python train.py --num_hidden_layers=13 --hidden_size=448 --n_experts=32 --experts_per_token=2 --d_expert=128 --d_shared_expert=256 --hidden_act="swiglu" --moe_layers=[0, 1, 2, 3, 4, 5, 6, 7, 8, 9, 10, 11, 12] --router_score="sigmoid" --normalize_top_k=true --routed_scale=1.0 --balance_loss=0.00348 --balance_bias=false --init_std_router=0.00955 --lr_router=0.000669 --num_attention_heads=7 --num_key_value_heads=7 --head_dim=64 --vocab_size=32000 --norm="rmsnorm" --norm_place="pre" --norm_eps=1e-06 --positions="rope" --rope_theta=1000000.0 --rope_fraction=1.0 --qk_norm=false --attn_scale=0.125 --tie_word_embeddings=false --parallel_block=false --init="normal" --init_std_qkv=0.0195 --init_std_o=0.0 --init_std_up=0.0195 --init_std_down=0.0 --optimizer="adamw" --learning_rate=0.000988 --beta1=0.9 --beta2=0.95 --weight_decay=0.42 --lr_head=0.00847 --warmup_steps=201 --schedule="wsd" --decay_fraction=0.567 --decay_shape="linear" --final_lr_fraction=0.0 --batch_tokens=131072 --max_seq_len=1024 --doc_mask=true --train_tokens=483200000 --max_steps=3687 --dataset="wikipedia_en"
Below are experts of layer 10 (counted from 0) of a mixture-of-experts language model. Rows are named router (the router's row for the expert), gate (a neuron's input weights, with its number), up (a neuron's input weights, with its number) and show model dimensions 320-351. Each number is 128 + 24 x the weight over its row's rms, rounded and kept within 0 to 255.
Before each expert's rows: "comes after" lists some tokens at least twice as common just before its tokens as in all text; "mostly gets" lists some tokens that are sent to it at least half of the time. This comes from a sample of Wikipedia text that the model never trained on. Tokens count by the router's weight.

# expert 20
comes after: "'", "\n", " United", " National", " also", "History"
mostly gets: "==", "===", " ==", " ===", "====", " National"
router [121 114 126 137 122 113 107 139 128 132 145 177 119 167 142 113 135 133 114 147 103 151 142 108 129 103 127 114 150 132 102 169]
gate0 [141 108 122 107  89 113 154 123 154 110 136 131 121 112 138 131 125 143 131 168 107 139 114 125 127  97  96 127 160 127 161 131]
up0 [148  87 125 129 155 168 159 117 102 166  74  83 123 130 125 142 129 117 121 113 185 146 109 130 127 153 139 144 146 112 197 145]
gate1 [169 148 132 151 128  93 103 102  98 113 120 105 145 126 151 107 127 134 128 182 129 112 123  80 117 116 149 153 146  84 112 162]
up1 [138 124 101 107 123  63 107 182 138 141 163  98 126 149 138 143 168 159 105 145 135 154 128 108 146 142 144 141  91 116  75 152]
gate2 [152 107 144 143 179 109 147 148 162  95 157  86 133 154 149 144 111 135 118 108 101 162 106 140 115 123 131 153 154 141 117 165]
up2 [124 119 117 121 129 112 184 166 143 163 157 126 155 121 138 101 116 101 107 110 104  64 139 146 168 126 101 110 109 115 120 121]
gate3 [ 95 120 131 106  93 143 136 152 122 126 186 138 117  85 149 148 179 134  87 124 132 124  99 160 121 154 125 110  98 127 130 139]
up3 [127  79 125 133 148 124 110 111 139 132 130 145 132 145 110 116 118  95 187 133 118 110 115 108 146 123 133 113 152 118 189 128]
gate4 [111 123 102 117 142 136 131 187 133 153 102 186 145  98 166 110 115 100 105 110  91 124 123 110 124 135 116 125 104 163 142 136]
up4 [130 151 155 157  90 135 128  93 100 136 148 138 155 128 107 119 114  97 130 169 105 120  84 134 157 152 130 111 117  79  95 127]
gate5 [110 132 105  77 165 154 141 114  81 128 118 122 135 137 102 134 170 102 148  77 155 118 162 125  81 123 151 118 105 135 142 128]
up5 [141 157 144 137 105 108 137 188 158 146 136 112 107  68 140 152 110 165 164 131 103 117 116  83 156 116 169 137  90 113 142 128]
gate6 [124 124 105 123 113 111 110 114 108 176 174 145 131  88 132 171 138 127  93 127 136 123 117 114 123 129 135  93  99 150 125 147]
up6 [133 102 103  93 132  65 157 154 136 128 126 127 124 177  89 176 130 151 148 123  68 157 134 121 139 103 157 118 130 120 141 105]
gate7 [133 106 153 149 115  96 108 100 151  99 127 142 109 135 134 131 143 163 133 199 129 134 112 136 140 125 134 100 121 127 182 134]
up7 [120 114 140 158 115 163  88 119 157 160 100 116  91 100 112 121 131 111 165  89 118 154 155 123 119 108 129 133 154 162 173 147]
gate8 [116 153 149 137 157 151 159 167 154 112 113 176 157  95 147 120 108 153 155 134 133 143 124  80 108 143 127 166  71 166 181 152]
up8 [149 149 122 147 131 159 135 115 143 149 129 178 105  89 180  99 152 154 129 154 120 166 114 149 139 106  63 166  86 163 120 133]
gate9 [137 143 120 155 126 145 138 125  84 139 139 111 162 104  98 107 139  89 134 172  96  88 134 135  98  97 140 173 175 129  83 144]
up9 [100 189 104 117 108 101 149  94 153  87 119 151  85 110 108 132 109 152 145 104 149  94 127  85 163 147 132 107 150  86 203 162]
gate10 [123 147 164 105 143 129 130  75  72 126 130 107  97 144  91 144 100 135 133 134 120 160 134 116 102 118 138  82 148 126  81 133]
up10 [133 140 146 114 105 112 134 107 155 100 100 112 139 135 122 149  73  91 125 172 118 110 134 139 133 126  97 126 141 130 160 151]
gate11 [136 120  99 150 142 137 103 118 133  99  85 152 117 130 144 100 115  81  74 130 112 151 131 123  70 124 141 119 127 142 117 125]
up11 [125 114 104 137 121 112 149 125 102 102  99 112 161 123 109  94 109 155  89 135 113 114 136 122  88 148 140 147 135 134 157 168]
gate12 [128 112  90  98 103 120 125 116 145 122 158 184 111 117 162 106 145 108  99  72 112 102 129 150 163 120 105 111 142 122 143 120]
up12 [124 146 116 123 154 130 153 134 122 147 102 107 140 168 175 154 129 151 169 141 161  99 118 157 107 143 115 132 153 142 158 113]
gate13 [ 79  96 141 146 132 128 127 125 127 132 153 121 121 154 136  90 121 140  80 130 140 127 134 168 101 108 155 100 107  98  94  89]
up13 [127 126 118 103 110 124 127 128 141 128 177 119  86 120 145 127 117 130 118 137 169 124 147 114  99  98 113 127 107 148  80  76]
gate14 [159 157 114 134 171 194 150  87 141 119 125 119 137 129 155  99 123 104 157 128  92 107 120 149  95 157 162 120 139 142 143 106]
up14 [121 110 126 117 131 151 125 171 124 153 121 125 132 159 168 138 105 116 136 112 137 175 124 140 166 162 142  99 124 105 116 151]
gate15 [ 91 127 101 104 122 104 109 130 148  90 141 160 136 110 168 134 135  88 105 148  98 143 127 139 137 132 136 127 143 130 123 135]
up15 [154 109 107 116 133 134  87 145 156 144 165 106 145 130 147 137 135 125 115  95 145 137 128 106 113 139 137 148 114 138 138 151]
gate16 [130 107 127 126 137 129 110 122 118 144 143 157  98  99 138 106 138 128 103 103 167  96 117 135  84 129 130  93 131 163 109 180]
up16 [138 131 179 137  95 123  99 118 151  81 113 115 123 131 100 106 137  64  77 100 144 125 172  96 120 101 131  84 141 134 120 102]
gate17 [111 131 138 161 181 150 146 181 112 126 111 166 160 132 109 119 174  92 109 133  98 126 137  95 137 107  94 118 157 163 111 123]
up17 [122 108 115 151 145 165  91 108 111 135 151 150 112 149 146 119 110 111 154 125 131 119  89 152  84 143 176  84  87  97 135 175]
gate18 [136 110 115 144 119 110 120 108  78 147 104 129 147 151 152  94 137 124  93 152 148 125  82 143 121 135 158 140 134 158 170 125]
up18 [179 125 129  90  88 147 102 129 130 166 167 120 130 114 123  86 139 125 119 109 149  86 141 127 104 119 123 121 165 147 107 107]
gate19 [ 90 135 106 133  78 116 114 137 150  88 127  96  76 115 147 130 130 102 105 147  90 123 177 155 132 107  98 127 164 181 109 132]
up19 [111 110  97 171 133 102 103 118  72 138 108 125 112 135 123 126 124 174 103 156  99 125 104 150 150 111 173 136 112 112 116 125]
gate20 [137 169 139 115 126 154 116 113 167 146 154 113 133 139 135 158 157  28 137 145 110 120 153 136 120 110 122 169 149 138 133 125]
up20 [124 140 145 105 134 137 105 144 111 115  89 141 130 124 141 103 137 122 121 171 123 112 170 162 143 111  91 116 150 105 104 159]
gate21 [108 126 133 102  98 120 104 126 109 106 175 115 128 115 145 132 129 101 107 116 126 122 164 118 153 114  95 135 129 151 109 184]
up21 [135 115 121 138 107 105 162 147 127 109 157 143 108 142 121 131 127 146 137 123  75 112  78 172 149 129 161 146 119 121 177 151]
gate22 [173  98 131 130 172  66 129 177 142 109 172 111 164 115 112 119 119 135  97 120 119 133  76 123 151 137 127 184 120 150 159 132]
up22 [170 153 143  92 154 104 135 129 149  76  95  88 125 131 140 165 119 138 150 147 139 134 125 125 142 149  94 180 109 192 122 126]
gate23 [147  82 142 122 136 126 125 119 126 121 128 152 122 105 155 130 120 146 125 151  92 134  95 147 164  87 143  85 166 168 105 121]
up23 [142 134 162 114 168 150 101 124 107 118 106 106 116 128 108 130  89 117 122 104 118 154 184 144 105 104 156 151 137  77 149 123]
gate24 [135 149 124 150 109 100 176 153 129 109 127 125 107  77 107 131 142 141 125 152 155 110 122 163 127  84 162 105 169 157 143 127]
up24 [153 123 114 137 123 144 132 148 115  88  89 135 137 114 130 147 160  91 140 108 136 125 141 123 122 140  92 138 114 128 115 141]
gate25 [128 143 127 114 121 161 122 163 138 120 138 124 121 105  95 100 144 117 136 145 138 104 141  69 106  93 131 115 120 148 132 123]
up25 [124 118 132  99 123 157 144 146 150 135 112 148 114  89  93 127 121  82 131  85 133 101 147 119  92 103 137 103 127 123 130 121]
gate26 [115 112  86 111 132 140 140 129 132  82 142 158 103  91 149 112 110 119 108 102 126 121 157 113 129 125 139 120 127 141 120 140]
up26 [156 150 125 194 108 125 122  99 101 104 141 116 117  89 132 100 139 157 135 139  91 168 152 148 164 115 124 120 129 128 114 161]
gate27 [166 103 147 141 147 187 145 112 121 108 178 134 110  70 113 142 111  80 147 116 128 139 122 129 125 112 131 111 122 121 167 114]
up27 [108 147 102  90 124  97 108 156 114 113 121 135 111 148 111  99 139 141 144 111 115 153 134 120 170 133  88 147 141 162 117  85]
gate28 [138 153  48 160 116 110 124 145  99 126 145 115 134 143  93 123 129 105 119 122  83 138 155  92 120 101 129 133 131 147  91 121]
up28 [ 67  98 139  89 122 152 123 137 132 121 155 167  59 102 115 135 133 119 119 153 112 146 146 173  81 119  98  97 105 114 122 124]
gate29 [114 141  62 160  89 115 147 153  92  94 142 159 122 126  90 108 154  96 111 148 108 161 130 140 119  93 132 105 162 192  88 166]
up29 [108  96 153  87 123 101 122 139 161 144 130 102 131 126 155 139 117 152 144 119 117  85 183 137 144 129 133 166  63 136 139 130]
gate30 [124 123  90 121  91 108 113 119 113  70  91 113 147 142 134 126 115 144  89 150  97 135 115 130 105 126 106 120  90 109 121 148]
up30 [139 138 129 109 162  99 136 123 149 177 131 121 162  96 156 136 136 138 125 132 130 181 128 154  74 132  94 113 140 144 129 102]
gate31 [143 117 115 122  96 138 175 119 119 135 170 172 146 135 109 107 126 115 150 154  99 142 138 147 101 130 121 130 132 127 131 108]
up31 [131  93 117 128 139 143 144 119  97 129 139 137 134 147 114  83  98 144 156 123 170 122  97 138  98 132 134 135 157 135 123 137]
gate32 [116 169 122 137  70 164 121 160 137 142 175 142 109 131 114 170 124 117  82 125  82 138 128 144 140 148 102 139 116 139 147 127]
up32 [121 144 114 124 129 164 110 148 144 160 176 115 149 155 152 116 101  88 172 102 100 118 154 186 100 138  98 113 130 103 102  93]
gate33 [116 145 172 142 145 143 113 159 138 124 136 122 111 126 140 116 108 112 150 163  92 103 106 129 120  95 138 145  86 135 149 120]
up33 [181 128 109 158 136 105 106 143 136 122  89  96  41 154 150  92 106 118 100 144  93 102 112 155  96 103 136 119  88 103 160 145]
gate34 [125 118 137 122 149 120 108 105 166 123 165 119 118 113 141 173  95 133 104 130  88  80 154 108 132 102 142  97 136 124 133 116]
up34 [115 158 154 155 128 157 162 107 132  94 164 129 110 180  95 142 172 151 152 123 182 107 114 110 123 132 134 102 141  78 102 146]
gate35 [110 116 108 111 169 143 181 155 161 110 159 172  98 134 142  96 135  94 140 148 139 112 100 143 117 114  83 166 102 124 120 137]
up35 [171 135 126 123 101 114 175 119 137  92 146 107 155 111 154 122 142 136 151 112 132 115 116 128 108 117 174 129 122 112 106  97]
gate36 [122 100  66 141 114  87  64 112 107 108 167 125 132  77 124 108 149 151 157 156 129  95 128 125 147 125 120 128  96 153 140 125]
up36 [152 157 157 105 111 131 130  98 115 187 110 158 116 147  82 118 137 141 130 100 119 125 119 114 146 135 124 141 136 135 106 129]
gate37 [160 119  71 169 100 120  89 167 143  81 173 126 129  77 125 129 143  45 129 133  97 136 163 139 100  84 171 138  75 144 158 136]
up37 [166 154 151 162 116 145 111 148 117  96 141 131 135 123 126 108 120 118 111 138 122 147 119 144 105 118 141 136 138 142 106 122]
gate38 [143 104 123 120 170 111  80 135 160 142 129  85 103 116 116 114 125 111  86  92 121 125 116  97 177 143 144 113 110 125 168 130]
up38 [105 143 132 126  88 144 160 106 127 144 103 149  78 140  91 136 135 134 107 107 159 152 143 133  88 138  93 154 169 131 152 133]
gate39 [ 85 122 146 147 135 129 119 100  74 110  94 111 121 141  89 129 128 145 170 161 110 134 109 116 141 115 114  73 155 132 162 102]
up39 [115 175 128 157 124 116 124 133 152 132  82 105 116 112 213 144 104 124 104 131 145 114 114 105 116 131 151 151  69 115 108 135]
gate40 [125 120 152 126 114  92 117 140 120 169 136 166 119  83 182  89 141 120 104 185 131 131 121 116 138 113 145 106 124 118 155 125]
up40 [143 112 138 177 120 127 127 133 151 117 105 146 124 131 119 139 155 124 126 101 152 134 122 123 112 130 139 108 104 111 136 158]
gate41 [110 163 119 123 122  94  78 133  78 142 144 158 127 144 127 125 114 142 173 110 139  86 133 127 129 151 156 180 134 123 134 137]
up41 [163  95 126 127 136 105 147 118 127 120 110  96 142 144  96 183 128  99  81 141 110 144 147 161 114 107 119 115 132 128 164 135]
gate42 [140 128 159  83 124 167 163 151 125 106  91 141 126 146 107 125 190 130  98  90 120 101 128 111 118 149 108 166 103 137 135 150]
up42 [108 165 132 171 143 109 130 114 127 124 129  99 112 121 137  93 151 150 171 158 160 143 140 137 105 123 170  88 136 117 152 131]
gate43 [ 98 149 106  96 131  87 161 106  97 150 123 122 117 157 169 138 122 153 142 114 123 107 117 128 140 114 127 170 139 135 145 181]
up43 [ 97 126 134 111 153 209 112 110 134  83 158 169 103 110 150 149 157  90 143  90  76 122 152 155 147 139 170 109  91 145 156 176]
gate44 [104 143 139 122 114 160 113 131 143 101 160 136 145 130 116 128 160 147 116 158 144 117 120  90 119 127 120 161 136 179 155  99]
up44 [119  95 138 179 122 132 146 124 156 120 128 134 155  61 132 138 107 134 110 146 108 134 142 144 104 138 123 111 127 122 130 107]
gate45 [178 130  76 157 157 124 164 144  86 143 124 135 139 153 134 141 164  90 170 176  98 102 121 151 104 128 125  90 142 155 126 128]
up45 [103 121 117 147  90 113  95 108 155 101 103 126 120 145 116 174 147  99 104 142 115 166 135 134 124 132 138 166 110 113 174 118]
gate46 [105 151 116  80 137 114  94 127  97 138 125 150 148 104 149 165 121 148 175 136 121 121 165 133 130 115 165 121 101 112 104 111]
up46 [147  87  93 151 120 129 130 120 203 139  99 129 126  84 115 139 112 139 125 103  97 132 111 127 100 150 134 141 133 140 161 132]
gate47 [126 129 112 110 169 124 134 115 123 121 136 138 215 155 161 184 156 118 104 101 131 106 154  99 146 130 153 116 169 188 137 139]
up47 [120 164 150 139 144 115 114 119 158 104 132 141 169 136 160 139 143 150 142 118 115 122 119 108 133 129 116 129  91 108 132 132]
gate48 [114 123 145 103  96  84 123 117 124 133 144 128 110 113 129 122 149 129  85 154 136  85 149  81 163  85  85 176 167 173 142 125]
up48 [165 151 117 152 145 137 135  86 127 139 153 135  92 142 127 137 156 118 139 113 115 162 132 143 119 134 147 147 110 122 137 104]
gate49 [113 141  64 156 107 121 121  86  62 132 179 153 115 166 157 104 154 117 131 168 109 156 156 107 174 126 145 163 114 153 106 150]
up49 [146 107 122 126 154 175 117 127 126 127 152 112 131 108 135 112 130 126 126 138 145 125 154 141  66 110 100 100  99 145 102 110]
gate50 [132 147 141 152 144 141 122 188 124 136 130  80 121  98 142 111 134 102 120 148  94 160 116 126 137  63 131 162 175 101 107 124]
up50 [ 95 110 118 106 211 132 150 138 124 136 180 138 132 129 137 156 122 125 124 120 157 100 162 158  52 114 121 163 102 159 130 107]
gate51 [159 133 140 144 152 128 110 137 169 126 144 112 130  89  90 134 130  96 128  92 125 137  94 151 132 105 106 189  94 142 141 144]
up51 [153 121 168 122 143 132 126 133 130 108 131 121 121 131 143 145 182 127 133 111 149 136 108 145 167 114  94 191 160 149 139 112]
gate52 [134 109 138 143 183 157 138 180 134 128 172 132 142 118 121 102 169 149 111 104  93 137  87 123 111 127 145 120  92 126  99 115]
up52 [120 136 111 153 112 121 106 120 153 131  85 127 166 149 145 168 103 139 135 149 175 120 162 126 138 139 139 115 199 117 130 150]
gate53 [109 126 111 111 133 133 100 140 118 201 127 164 152 107 112 129 114  96 106 145 105 131 130 125 160 134 173 156 104 152 125 104]
up53 [101  89 147 108 113 121 133 119 163 145 156 130 116 124 151 140 132  82 110  99 113 124 138 155 116 106 145 134 127  99 125 134]
gate54 [138 136  88 108 112 120 127 100 118 100 103 173 140  41 122 113 161 103 102 137 135 125 125  85 115 112 162 103  89 114 152 111]
up54 [126  90 124 112 121 119 139  92 131 160  95 150 108 108 129 126 151 112  96 175 150 143 137 129 108  92 152 125  99 110 125 105]
gate55 [154 118 118 145 125  74 111 160 155 108 153  97 109 158 152 124  97 144  75 132 109 140 132 101 138 128 139 129 127 127  98 121]
up55 [162 146 111  98 146 162 130  98 106 131 136 163 133  85 106 171 151 105 120  84 152 106  66 135 128 132 125 129 129 176 116 137]
gate56 [138 127 109 108 103 128  92 121  68  82 129 132 134  80  95 147 141 132 112 130 108 131 136 172 144  81 142 171  95 166 146 110]
up56 [ 96 155 160 144 164 199 159 149 148  98 114 106 116 113 150 131 138 131 164 141 111 157 127 155 103 131 112 103  84 114  62 132]
gate57 [132 145 125 109 167 147 116 158  85 153 181 148 126 123  94 129 146 131  86 133 111 118 123 126 135 113 143 108 104 138 103 141]
up57 [131 125 133 106 152 158 155 134 111 150 156 140 112 104 158  74 130 149 122 132 155  97 101 110 103 116 121 109 142 137  99 117]
gate58 [151 151  96 146 129 135 142  97 124  85 148 141 167 114 129 122 164 145 120 157 129 125 131 102 124 104 146 118 179 115 131 139]
up58 [149 173  84 108  80 159 131 107  91 144 121 151 110 120 122 168 161  97 146 140 110 116 133  75 130 112 129  86 158  86 142 145]
gate59 [134 125 124 122 151 107 121 112 116 153  69  82 102 137 116 127 131 119 101 137 130 123 147 136 114 118 112 116 110 154 118  94]
up59 [136 144 115 109 168 131 107 111 137 164 150 115 137 189 132 119 148 114 128 120 115 134 182 116 132 115 122 123 125 151 114 113]
gate60 [127 109 112 162 106  82 128 161 126 162  96 102 112 146  96 108 150 124  93 111 157 135 113  94 100 145 112 112 113 132 111 145]
up60 [ 96  98 154 139 121 105 130 160 158 160  98 130 116 148  95 100 120  86 111  88 146 135 135 145 132 149 126 167  99 152 162 122]
gate61 [ 80 172 147  80 109 122  56 112 136 164 111 154 145 135 134 116 163 120 134 131 126 130 152  86 151 132  88 138 105 166 142 132]
up61 [127  91 121 161 158 153 166 142 158 100 129 112 113  95 137 136 135 144 148 117 138 111 120 169  94 141 146 128 129 121 137 157]
gate62 [112 145  79 128 143 142  94 122 134  98  63 150 116 133 159 153 179  94 106 116 107 115 162  97 121 121 116 121 128 123 134 175]
up62 [101 144 103 114 171 182 111 128  97 133 129 111 127 125  87 151 115 132  92  89 149 144 165 123  93 130 111 116 123 119  76 124]
gate63 [148 114  91 157 144 157  98 101 102 108 137  78 153  99 170 116 114 128  97 148 135 118 153 112 178 105 130 122 111 133  79 169]
up63 [130 122 118 127 171 117 128 128  57 114 132 113 138  96 142 105 122 110 133 115 125 119 155 133 151 147 125 133 150  89  81 132]
gate64 [118 108 160 108 135 180 138 148 115 123 145 117 109 161  81 161 138 132  77  98 105 149 127 121 128 158 154 163 115 124 165 129]
up64 [110 148 159 119 135 151 105  93 146 156 144 139 125 160 172 141 108 139 139  93 151 115 145 132 153 117 118 130 130 126 103 127]
gate65 [ 63 112 160 159 121 114 139 139 157 143 160 154 120 127 114 133 134  89 138 145 148 120 143 140 122 127 104 128 105 145 110  93]
up65 [133 105 119 144 109 129 111 140  74 156 155 131 155 166 124 142  97 118 111 118 140  92 159 129 126 112 131 115 148 144 101  98]
gate66 [151 166 138  99 128 197 110 114 120 118 136 160 128 103 112  80 165 111  63 118 137 124 165  95  72  83 130  78 134 137 127 104]
up66 [149  99 137 156 128 122 157 141 160 103 127  92 129 140 130 160  97 101 162 105 126 120  94 176  86 149 176 119  98  95 145 151]
gate67 [134 124 110 108 127 103 141 127  89 124 161 132 167 119 120 179 139 153 167 151 138  79 163 136 165  85 123 115 112 121 123 132]
up67 [141 168 128 118 152 139 127 111  71 118 160 126 149 110 127 141  75 169 116 145 134 145 152 142 178 102 126  86 123 120  63 111]
gate68 [162 112 113 142 134 154 120 166 145 105 142 163 128  95 156 110  99 147  95 172 119 145 158 104 131  92  93 159 143 161 101 124]
up68 [129 140 122  97 119 150  82 113 160 145 140 119 132 120 110 144  92 153 125 130 126 117  99 128 115 142 121 110 124 142 115 135]
gate69 [174 116 132 136 141 111 146 126  97 106 161 138 120 105  84 174 146  78  84 172 100 149 119 126  99 114 103 163 101 154 194 136]
up69 [131 147 135 159 102 117  87 155  89 120 122 112  57 140 112 145 152  98  99 155 108 146 131 155 115  97 102 146 153 128 143  79]
gate70 [111 123 137 137 106 119 148 108 121 129 172 139 123 149 148 109 136  93 149 156 122 159 107 149 175 131 187 121 122 141 112 122]
up70 [110 138 107 143 126 155 125 119 116 134 115 177 113 140 153  75 159  61 129 146 161 112  93 162 110 171 126 157 128 135 127 127]
gate71 [118  92  72 146 138 101 107 131 122 112 195 178 142  78 105 137 122  80 125 128 113  88 151 110 107 130 130 131 121 145 168 143]
up71 [107 169 114 111 109  70 146 106 114 139 128 109 135 152 135 125 124 135 130 143 108 117 136  65 149 139 130 129 155 143 155 112]
gate72 [164 125 138 160 129 133 134 128 112 158 105 175 140 136 123 140 108 144 113 162 131 116  89  87 144 140 144 167 193 128 110 115]
up72 [145 122 110 103 146 103 141  92 151 136 143 145 132 150 144 150  85 132 121 109 121 104 151 155 171 155 110 114 158 159 143 113]
gate73 [135 104 127  87 124 137  61 138 126 165 170  91  76 120 119 103 129 138 114 156 101 103 103 111 141  96 122 125 108 144  88  99]
up73 [135 147 125 142 158 137 168 132 179 135 113 141 160 169 115 110 100 122 130 155 153 161 166 113 150 169 144  84  83 137 127 127]
gate74 [134 129 123  67 173 175 130 148 202 154 149 105 100 148 153 151 149 120 147 128 152 135 163 132  82 138 135 138 125 151 114 132]
up74 [108 144 124 138 147 143 101 114 116 134 119  94 177  99 147 118 111 148  97 151 105 154 156 150 133 136 148 141 148 139 101 133]
gate75 [104 116 146 172 114 141 118 133 104 110 106 128  90 138 146 122 133 164 127 142 118 126 102 171 109 108 163  90 129 135 106 153]
up75 [113 129 101 116 123 167 116 115 124 120  94 110 115 107 134 135 125 120 118 134  73 138 122 142 129 146 128 119 174 142 114  78]
gate76 [ 99 129  78 118  88 138 125 127  92 150 186 131 140  93 109 145 122  88 128 156  69 114 122 101 132 111 125 128 119 161  98  88]
up76 [145 112 147 134 133 151 171 123 101 183 148 138 122 134 122 115 105  94 117 168 137 114 140 117 129 156 105 129 100 124 100 124]
gate77 [112  85  74  88 190 148 106 192 102 131 173 136 128 160 106 141 113  95 109  66 114 141  87 147 119 123 149 137  97 129  78 148]
up77 [177 129 121 133 112 111 160 142 147 119 120 133 106 108 129 129 136 129  83 117  99 170 124 137 113 132 149 132 126 158 165 171]
gate78 [144 143 119 140 115 108 167 158 110 123 160 145 132  99 124 139 177  80  88 146 112 118 101 123 163  91 145 145 118 173 133 113]
up78 [133 130  96 118  99 146 118 130 124 132 134 144 139 116 114 145 163 130 119  99 149 110 132 145 118 130 149  95 129 125 136 114]
gate79 [107 132 155 111 103 158 117  99 147 102 142 185 132 100 156 141 105  89 136  66  75 125 144  80 108 103 162 142 119 134 159 122]
up79 [168 121 124 160 147 113 114 145 134 153 105  79 127 174 163 107 175 131 119 110 145 167 114 124 122 101 131 147 174 144 168 149]
gate80 [120 147 148 148 117 123 128 148 150 114 123  96 132 113 111  97 125 124 104 120 121  92 140 108 138  76 146 126 129 141 156 131]
up80 [141 142 103 145 157  86 132 105 126 124 101 158 113 142 139  95 106 178 133 134 146 147 126 152 147 104 150 121 142 118 141 112]
gate81 [150  94 112 102 125 121 162 105 111  83 107  77  93 106  97 112 118  81 108 122  97 117 126 170 133 110 134 149 144 157 148 106]
up81 [155 113 120 122 141 165 132 101 130 124 125  92  81 126 138  79  94 133 119 126 166 114 105 141 127 135 138 113 131 139 150 107]
gate82 [143 171 139 117 127 130  79 144 121 142 131 100 112 103 138  87 153  55 119 179 123 126 170 134 124 135 126 153 159 124 136 109]
up82 [144 104  94 201 112 102 138 136 132 128 117 130 124 136 151 138 135 155 125 116  99 117  86  86 118  68  96 161 123  77 104 151]
gate83 [ 85 127 122 107 135 130 134 113 124  99 101 144 109 129 120 107 157 130 136 148 102  99 132 107 123 116  60 128 133 160 111  85]
up83 [179 147 123 136 142 139 132 119 113 120 124 133 125 136 176 161 111 130 124 121 116 136  84 124  80 124 171 150 132  81 144 145]
gate84 [140 162 100 150 111 130 146 121 166 110 184 146 153 138 127 149 119  77 114 115 119  93 118 102 131  79 109 127 142 167 125 113]
up84 [103 170 148 112 124 120 126 100  91 162 154 137 128 111 146 138 139 127 140 118 110 123 136 158 129 165 158 107 159 106 112 118]
gate85 [ 69  95 157 163 132  94  78 139 146  95 111  87  98 115 134 142 130 135 104 120  95 135  64  91 130 134 134 146 155 116 142 125]
up85 [166 145 127 113 111 157 129 160 133 155 140 141 147 143 132 137 134 101 104 108 136 133 182  85 100 134 136 166  86 126 163  78]
gate86 [156 117  98 100 112 130 129 140 159 127 164 156 138 133 107 126 157  54 122 113 180 153 163 154 133 111 128 141 103 127 157 132]
up86 [ 90 115 117 129 109 110  95 122 152 109 109 105 145 107 117 102 137 161 108 142 139 127 138 118  57  99 128 137 137  96 155 113]
gate87 [ 96  91  92 127 154 101 129 141 154 119 133 125 145 172 110 149 133 114 123 156 111 115 142 163 136 166 184 139 147 128 146 120]
up87 [142 105 149  96 118  96 104 138 109  40 106 118  96 110 104 155 135 177  90 103 137 117 147 153 120  82 126 138 147 153 139  98]
gate88 [149 128  87 146 135 130 124 185 129 155 167 173 142 151 121 128 115  92  66 147 103  99 143 137  85 125 104 136 111 211 113 163]
up88 [ 97 110 124 136 106 172 115 170 141 156 143 144 118 117 134 143 136 114  99 113 105 127 122 106 101 115  82 128  87 100 102  95]
gate89 [135 124 139 119 181 105 141 180 122 139 148 150 100 123 135 136 118  91 116 110 143 105 114 147 168  96 136 143 112 124 134 151]
up89 [134  72 135 113 114 133 121  78 147  89  83 169  78 179 116 150 113 123  78 131 122 138  96 131 134  89 147  96 144 103 124  96]
gate90 [103 109 107 126 149 135 152 149 130  84 133 109  95 111 143  97 165 134 116 132 189 126 108 138  83  85 159 156 130 152 179 150]
up90 [103 148 155 122 128 150 148 137 117 109 144 117 142 115 107 129 113 122 152 114 176 115 121 177 132 143 116 156 142 158  99 171]
gate91 [118 133 135  70 122 144  94 161 141 112 129 137 115  84  95 138 136  51  85 147 128 114 164 142 131  86 112 127 133 134 105 155]
up91 [136 127 127 129 119 101 116 150 114 125 143 133 147 124 148 160 136 125 141 116 126 154 140 150 119 105 134 186 160 123 128 146]
gate92 [114 138  92 122 128 159 140 127  98 115 177 125 140 116 124 126 112 137 141  62  99 161 133 142 105 138 144 169 102 115 124 103]
up92 [ 97 120 103 160 128 111 112 163 131 118 120 117 145 135 109 103 134 146 121 144 146 116 127 120 140 154  88 148 127 107  93 130]
gate93 [101 103 128 128 104 128 139 153 155 135 130 139 173 150 136 117 148 139 115 163 139  97 121  95  96 125 114 150 141 163 178 153]
up93 [111 136 112 128 156 116 153  94 118 149  97 137 136 143 108 121 135 154 129 154 142 111 146 127  84 110 146 137 165 140 148 136]
gate94 [115  83 113 137 148  81 141 152 171 144 129 147 172 134 135 135 147 122 123 100 111  96  99 128 141 164 133 101 124 155 134 118]
up94 [142 161 158 129 108 151 113 113 101 117 130  99  80 112 133 126 107 138 114 110 139 133  87 127 100  75 157 138 144  90 102 159]
gate95 [ 58 129  84 106 106  90  84 152 165  90 145 110 114 136  80 130 123  97 119 100 119 119 114 107 141 126 163 122  99 133 119 170]
up95 [161 147 112  82 116  96 146 168 132  90 121  89 116 167 154 140 110 111 164 126 131 118 128 113 172 129 156 130  98 145 131 152]
gate96 [149 119 119 124 129 106 162  92 157 121  95 143 127 104 150 115 105 121 146 139 145 131 177 144 123 144 147 111 130 163 145 132]
up96 [154 178 121 126 110 140 138 144 151 120 144 104 162 121 125  94 143 141 125 105 153  95 123 152 101 114 136 114 116 165 122 115]
gate97 [145  94 136  97 120 112 176 144  96  98 159 131 105 100 142 114 161  99 118 127 101 103 135 149 111 107 205 117 132 154 130 138]
up97 [134 106 117  92 106 140  83  86  77 141 101 129 112 129 134 108 154 110 139 160 144 112 132 154 107 101 150 153 147 100 109 108]
gate98 [181  97 123 170 138 143 141 143 149  96  93 129 106 145 121 112 130 141 151 101 101 157  88 162  54 153 172 126 106 114 111 128]
up98 [ 87 169 106 112 130 129  90  87 154 127 156 140 122  86 126 182 100 148 122 119 128 116 131  82 160 117 113 141 113 107  97 113]